From a checkpoint of a small mixture-of-experts model trained on Wikipedia: a variant of SOAP for the experts.
Below are experts of layer 5 (counted from 0) of a mixture-of-experts language model. Rows are named router (the router's row for the expert), down (a neuron's output weights, with its number) and show model dimensions 192-255. Each number is 128 + 24 x the weight over its row's rms, rounded and kept within 0 to 255. Numbers have three digits each.
Before each expert's rows: a language model's description of what the expert responds to. This comes from a sample of Wikipedia text that the model never trained on.

# expert 4
Description: Middle pieces of non-English personal and place names, often in tables of sports results, such as Guatemala, Panathinaikos, Bhattacharya.
router:149124116168131139103159090105105121115123161141125159094100168120119143087142095123085143137135147101092135155091101110149154148115128130172124088127126174086097157102130062147126124144140163
down0:131117152101123093088120128146200151156118137133161141141151093133112146151155094135135135124136119173170142075138132124095131070137141164071160100129160116115126129155127150121128121151117112
down1:099065111109165135127139112110147130099126138133105127123201178105131139157106084144124180141072103142109096117206153119124108139123119117165128100092135180140102118127153118077123093137112147
down2:152102100141158123126173134104086113141111147151137123184101123163159106158119158154129140132119164086120105092142140142185106121137130098145144106105109145161138145122124131122098093129128114
down3:108150176121142127143080141133092143187098129092065116107138137103100114123135160111113145112161128153143129124139093169133149110140186109095119118097118122117114152120164154119121125133132120
down4:161121102047131152080133121132148112140131155133148110111100117129130130105167136155111119105093107152086126116191147160148115137144130126118134172155157148089114111134145117120134143120156151
down5:113069148062158143119099121129167162136121154100106111112141103128163105123150102085097119097106108123109134127132136153139171167127138122135096133125120100148160160122157101132093116137130087
down6:137124103132139141098146121116132101148124103156112153086124153136129130113225121143098119160167117143126132135158078119159114122135099135153102132123120148120085109170127123145143126121166163
down7:146120104180141101111096135155140148109140105146118111178141121128136113133086135125123111137148151159060107182145105123124123109102163118101157136155135134180168108117079174124114119114157138
down8:147107116116125138136115096115149099109140139175123109100111126115156146112114139159196098151116158141124161109113119124132106130127165151167144113097123135137172133124166127126131200128126138
down9:080169164120128126128127150094112117106091178147146141134128129130063116107140155079122109182130118139097124123113124111137156114066132148109162116102131084117132133127144138156167104144143140
down10:119133116105136112124117150183136045122151112123145167114103110122166123120087108135091130148130104162132115097141170136143103094127134112160115135129131179066106098105145158160108119129119151
down11:112134148155165077124096158156086122132134121186092104114145153127129160089153159115120157129126099165135135104132140152123113120110117166162154102112148092145139170101140104092117128149137071
down12:104178146125123094157127137140128119109139108136140124131160113134108078159125145137120113118117159165169129126138103130105084138130140136134129139146163114144122114123114109128079141173053142
down13:127112168134128147154117178114151149096065106143072153134089132164150095132103107089084134139126127094150098129177094174121111142135121166152126112131118118085139149125123139128082151147133175
down14:155142107132135169105140133123094116117102135153122138103150119116134086106148141124187124122168112140124149101114120157123159103112137131120116119143131162100142171114166168095148140148137167
down15:128137155118123133094108156091099127137139135164083104100141155088147153102089110132127153097139126152135105135140119152158101139155156150135120096158166133150127115115135097130124135128065172
down16:109141142166100126072132125114133117116126114132136138157148139092129127099143119191107091115142101112131128135123130143116112140137099131135105092113140132110139117150159159155122134110159128
down17:130093148125128098127114134117188153123122131135094129105145114069132146123143159151108128119096142106142125090110160105086083130146092106125121084173139167102144139136105121133074134126175132
down18:122143111131134101130106099120179114088104180132101107128137149144143127143144089164106123140164116077123159143130124124148131082147137108130113093158126140131123154116129142144183094082108157
down19:116123105122164133145136097128121178139125098144080159135128109098116178104146113105124104179095138155152085103164130109152116138095103127149107118102145139198091161172140140149120113141149137
down20:138116083151140142125161144167115161098138102164134135144139136121131100100114145103140202135099153132137134114141154143155143174140133146138149168099122155103161125109100183133143161131128137
down21:123107145111141110117111153132138125146147128174132137166154153104128130136138105140143120119111168153123128147119152143164129076150104176157112123107157118049092150146047103146115116122122134
down22:151103136141150175084176110097119160081117125133101183175135112152100111100118090159100161104116120149144166134126133125121118132114129145121124100120162111160115149092153153120161107140149109
down23:087089122096113096137165121172164131093144109149129110148143112139101140130100130125086124132164111147138138130129087104142132142105138128098107114130141067131122106127158157163126113103108115
down24:135144113146175119115128146078150158134099101141118143140140121134133085115114114155099128145159140123143146149162132154104142123098131140117162113109115076102115167137127131082104126153107061
down25:059139122127134135115125153145109176116138109144148115140122144135107094159109134138127116108149144128136101113128185094137139125183115130120105145147145124126073143141135121122084162134178051
down26:162137110180103194123123085125109127161144107137133150153111069133138185130145130135115147107116168137131114118117103117100105097098112106136114139126135165158122127112118157110147162152136133
down27:144139119156140155153124118112132148104165136117145177126099151111132123127128140128157156139122130109157118138124165123167147152153130143122149149096132160148121163148148141146148177151101117
down28:118113129135132183124129163137126124136138113117170161144115126133137109121116121104111134143134129148117158147143141136147124125116079110122182124171108101121129084146152160142105125127152114
down29:156143097134071105131185119125140114124118104120127157111142173129155105115179098120160107155118146124136128105130112088191104130096158147149180130049097100111122135125132129160086115164143138
down30:079129159111134153153132116094104155156095065072143123129138079141123121131173107073156111121105136121156132084144104180166145111164108162133115172094180123134123148091158117150150134147148101
down31:081072172114112157192124120150151131144114145151155119143084060119109168123148094158144116128112098165157137093137154105136155143118149119174106096118163098141151117123124098148091146095120109
down32:124129123129175129099141108143122174111127134054152110127103112114160136112108118118103141140122117128111163150126148109112114130136178125135157145102134105174101156097111112112119086132106177
down33:122118119107122165128075121144143113127138130150153102126135149129112109129129141092136122102153147129109150169153157145128158123145071117137109158120129121167146148167140107159127107100107060
down34:136159157125167133111119119098149073123090117099109125133115109114159144115088138132104099110099133138114083136129096095123144128126125096129119138081142089097153131144159149126091136109132172
down35:117148137147123116110103137116100144095149148178086131119154140139166113112129159119122130160121137137158134128117126093133130139107156124141180178132132109088202104141157150142107129133160127
down36:143147125134107111135128098144091100073104171098129149128126143121117127127142112156149134116125105116123096133124125179156118141130133129143107103131121114167124139126190118100123140156104083
down37:133140143182119161151132090136128161107116086089159135120123105125090077155138124151159131117118133104143143138105146118103101096151155123129066119138165146109115137104124123116112142143116138
down38:153102148125117155171100127152093126106125172134210137139127126117148127120102147133087170146109121114152149137155127116144114135111100147150131147133166110114131177107127157193087114127136105
down39:134130101116156140095107145099124163114096164045117161118107131143149142086141131104153140141126094106110101128112104157129126117128139130143119141089133123097127180151117123172125128112167084
down40:165138142126072110074142145140115137173104114132170127142107135104135159130127121083126134130083117104154118139146141161112152111114138080078141110141086102115142123125130144102163081167100115
down41:114144105116124160099146090083151119122140123110149098080094164114133110086156158168145125149163114100132123163152157135125133151110100156111117124136130160104157131138081110140110129159109113
down42:156152153094102160131110122132118128116085161105121112100148187118107108166070090054129163146146147106153118102129110172136109134139121123087096131129158096156125145101106137109138119146124105
down43:108172119115156146105127136084155147129111118097141104132109094175159085154126154143144143102152150131156154121109136127124125123133124126112159104137149140159155103095108120144099148145136123
down44:148138167131111114128154092098125091131115168110117119136099110152162127115110153149122154148116097090129153137112139153099113166153142171136092131106117157158174103173112118128143130139158081
down45:140138109118135112101131107124171112116066080132149096106143134107126144124162152165132131131110141096156170136105133117148174125124141131101142109077129124110144107126097099108176124156105145
down46:158122111114152094126169113184103083098085106135121090102136120092115107151115169135105136096161098153122159131127132132141089114091122131206126150112128123096178115111145132158124147120142152
down47:123151134178098137137137094166131145120128138111106101122168081125121152152104141148159083147157138115121113138081145133140116148116085151121154133157115098094106079128157102139125170106191133
down48:141188111101131135127115154172172184123139149125130132110130073101148108117117121123148137104163118139114106106138116112128163152113122110080121124112164093094083130108090129138134117151150143
down49:150120164120142102150142165114145081112136120149155135131108102116120129119140137123115136143128115160105137116137152111120101107115128125129126134145123119136080112126170191155142145107137134
down50:156149161137123116101163134126147104081130108081132145135098135167104114151137130121103179129112138143131150129135126089110107126150146143117082132118136114127146115126104093101166118106132103
down51:162116099111143119102089156111119096099120142135118134127117117103139106164124134089144127119148081154189139096141110096128123174146124123154113142158110076166145165126129141134110131119143126
down52:101115141155116125156151162122112140105122162169154175094117145137100157102083096139124113132126149152126086129113119110098099093157140125163119116162127109147147160125135127150164113147131154
down53:099116115062137117097106151102167111108161147134120130137136127172146117149110124112159127118141126189101102124124126137134132155130136113164141120139133126099110099116127105115123129151136128
down54:119146132108091100133130166115114136120141152112107178111119126142131140136094140161106133121144137130079132151105137108131134120160132152137169068128147067106154152126110129098161148135160105
down55:147152122113119143102102146106098127145085131114125082149138095145129131141148094126115130123090125109100120122130049096158157118113158191142133167125115166168104089104117118113134099135132151
down56:098124147113175105164117137155138125130155114140144102139125108115099157144116161096114131132105128096135168120125146132111147096161146124150118087112146133131186127107135145120153125086145113
down57:132121135164072098088166092123091112139127111091093123134153120163125160105150170150149133119136162159165078125101102116149126109107087142154126142121106164102109098127148131133056131115122151
down58:141144153143142138146120138145128166113143102131117139065132141111081059124128099124172138131105111119128181101142118165118174149082120096166141110126157134130071094120123097111076101169152117
down59:105120105096108125109133172096138137079100136156106130141145140081137149129096137114123098136133139129086117139149162100116127167114119121125091111106145162113130117153118129090124133189174093
down60:116114147074118137110119148098148131097058102098138090156089140154095165124140153146129151110160179108129128134170160091117169101156124148128129117118097105136143154110156119170071147137163078
down61:097111083097116147139096124163111115143133148118122127139136110102172116114174132099107141127108149124129155110171155134133075125149095108112133155117108128158132119146144151093112086109191141
down62:177148125084096123140118095139087133123170157123108144130135154113166154170149092104117145107091094086103152128126129123133137156157141149152125139121142138160117145130142117154125108156122148
down63:157150154117123100151153126104143111136131150100173147111107136143124171079151104135115104144097129123110165147141132140121113106123091161110111170105146088131111184104104152159111116124135111
down64:153166150118148119149106148084137109177174124136097109106133107124126163101107112103142144089142097155060127156125110154105093089124123078119159137100151144158115124112142093076136109149125121
down65:094088152132125151170151151166121148155122152131144133145141139097144086144121113136134093162116084136155129093124132102140176140117150144121141133092170129133158141145118118082134140064161125
down66:082153108130152139158131096088105096128125082159109142069128115116110134101147156101147134127116111135162096158151123169119140112114095114102113143116124134076110108128095127169115122089125175
down67:170104129110129161145130158119131127117116131133132167154134112100144121164107088112124127099147140073130165126166199131124114119142122145109116138108138132131143137149132112144105123137140154
down68:172130172109094174093195130087105174128147171165101106111150151171065132147140127129098113113140138166172124143085130137143201166110158155142131113126127172185127100105099104104131160120148124
down69:076101155110149155108137089132137154144135105116137156140171135111121185137139196125060160116134126105146096120086128109178111117120131136104127153148096131143086119117126146156131155120125143
down70:103085107125165106162100138159122131138125114065108133153121136139132115142131139124087122168128115093121080118127100139166134083135118137140112090126114130116125126094112095147140126164148179
down71:135128110179126160132134094146095089113134116155145102132157105098114142135140145111138100154194188116099105106061081152142096092104084080128110110135071141122151085133094159124123080130180120
down72:169129159116158113200117145126157126087112122120106144109127138112164149161155158122130132132133107101113159112134135132136119139129110157150107115120120136138110136089140142087128141144103155
down73:119125128089116169080087108117156116139101141117106087129181106132134124153140119145124110111108111131139114140133149103121107130080152140117088184127122120145117121157101119091153136142121114
down74:113146133171118116128172075136118092139090184142106100114134128153132108156143115113139121080093111140123080160086110094099118132107098148093111132144118152139119135113136166127107101133107120
down75:134150114117125102122137096164119123133124127123114108119115131159132093097141145125112132128096152101121123115118166124096117138146101114139124103119109151150102114116159102110109113151085100
down76:105107128080140169139119147088123108141105114143155139139142122105181096121086105145123095158129120084139092097123165159128123142153147156156119161117096131128153113107125099133111138112105107
down77:138130128126126092128076147151126110141160126108128133124139157140148112133155124115115111107124135121072097151095119132150088079176162125159138119101124116136130121088159104141110119091144121
down78:134113145123114123119111112169091134087127145123124086106130130140136106141122133118153117153166132107120109134118114123138102111147118119117134125116146120130142135105139131168118134092093110
down79:159137125168108097164149089138109115106122119149103184155150094087090086134121166153178124134144133167077141135113138113114111152159145125156121106150111166180130121128122143120142113121125162
down80:118125181124120103091136108123121092126144153134151150129162127165127119094121134113159105172141108078053114136114090089148132139127091155126160113155130143086093098162141146115129182165114137
down81:109183129179145149105103108110124116157115136096124082124135132103108103130185156121129116100131167127159094115127050131128108136148140138125116129136125145144099119139116124130124169165140097
down82:094120078136130160118108139206097149156174113137113139193138120093177129092152087123052145134121139128155128140120113120174131147148142134145143077123131180151132117159076139094153142134139099
down83:142123153135116150120129126167124148134134147122086098125101126120099101108103126153107144160155131130109151147152153133133098146126106097141146125140135135106097135094116135128089126122056165
down84:134167111136160096120146149194128110132142123121168146108120136164118070121169132116098139146109146159125115168102161116089118142133122122156077169144157152148105141103111090103128111107116135
down85:124111148137123112136124142154089163127095165108171139160101102166112167115101143137166110145165175119125119129151120149090174132132145109119109115142139163165190166129111120089131107142107205
down86:107149102145119120110142158109144122109138143111143175118117144145127172187124148154124150093107134146115160125140154138149116098091153118150167101141098127138111085118116075132137098130128133
down87:113110112106102150128104186145198142156105124112097146148113117125163097083095125155109153100114071131113118102059111150158159115103164115149124163133136145138104118142127126117100145100110111
down88:154077104155117162129176135113112090128137131125179083122120103146124140151149143083148117123158099136108072098161152120158149102169133158146098128159139096138089144124120131121120106081107098
down89:090108096108124159151109139161121130151140154133125166090163153112117131103190088137095127138126134113107127080101137092122119104120070150129133172138133143105156134111126141091158158084117157
down90:125148147124107145164102155118138167106184115115101138114139089154146157132118148174101177146134111185117116133109146086105142118177120168137137114116117135116129127134138082137151109114107137
down91:113105101157093132130140127133155142136094117112136141124102150101130153136111122140135150131123155148113096115120170156152084157128122165097156113102171114136114145079144138153189132130154163
down92:101141137149156122164147128127103102130153151154127095173127113044147137140149098163113141153155132135131130125145138117107135154164176116123142091137122124142165154126130130161116130110153151
down93:092116170150111145099177123150132161126117105118150123145127139142141149077131138104133155077123137145151092123077157132163162126128157125121117108162151113133154105131120184094154106133112104
down94:125150090137134157078111106146133087107153139171117141178107145140119113112081145183157161129121116113117114121161128118117086126179118155121123121100127089126186125116151105115099162097147153
down95:125115091118123089089100118148149125131141106143132159166133119169127125141142143108105120143114109100109115145142121147120094083148134106146088158135128107132134123160118091079140203140133097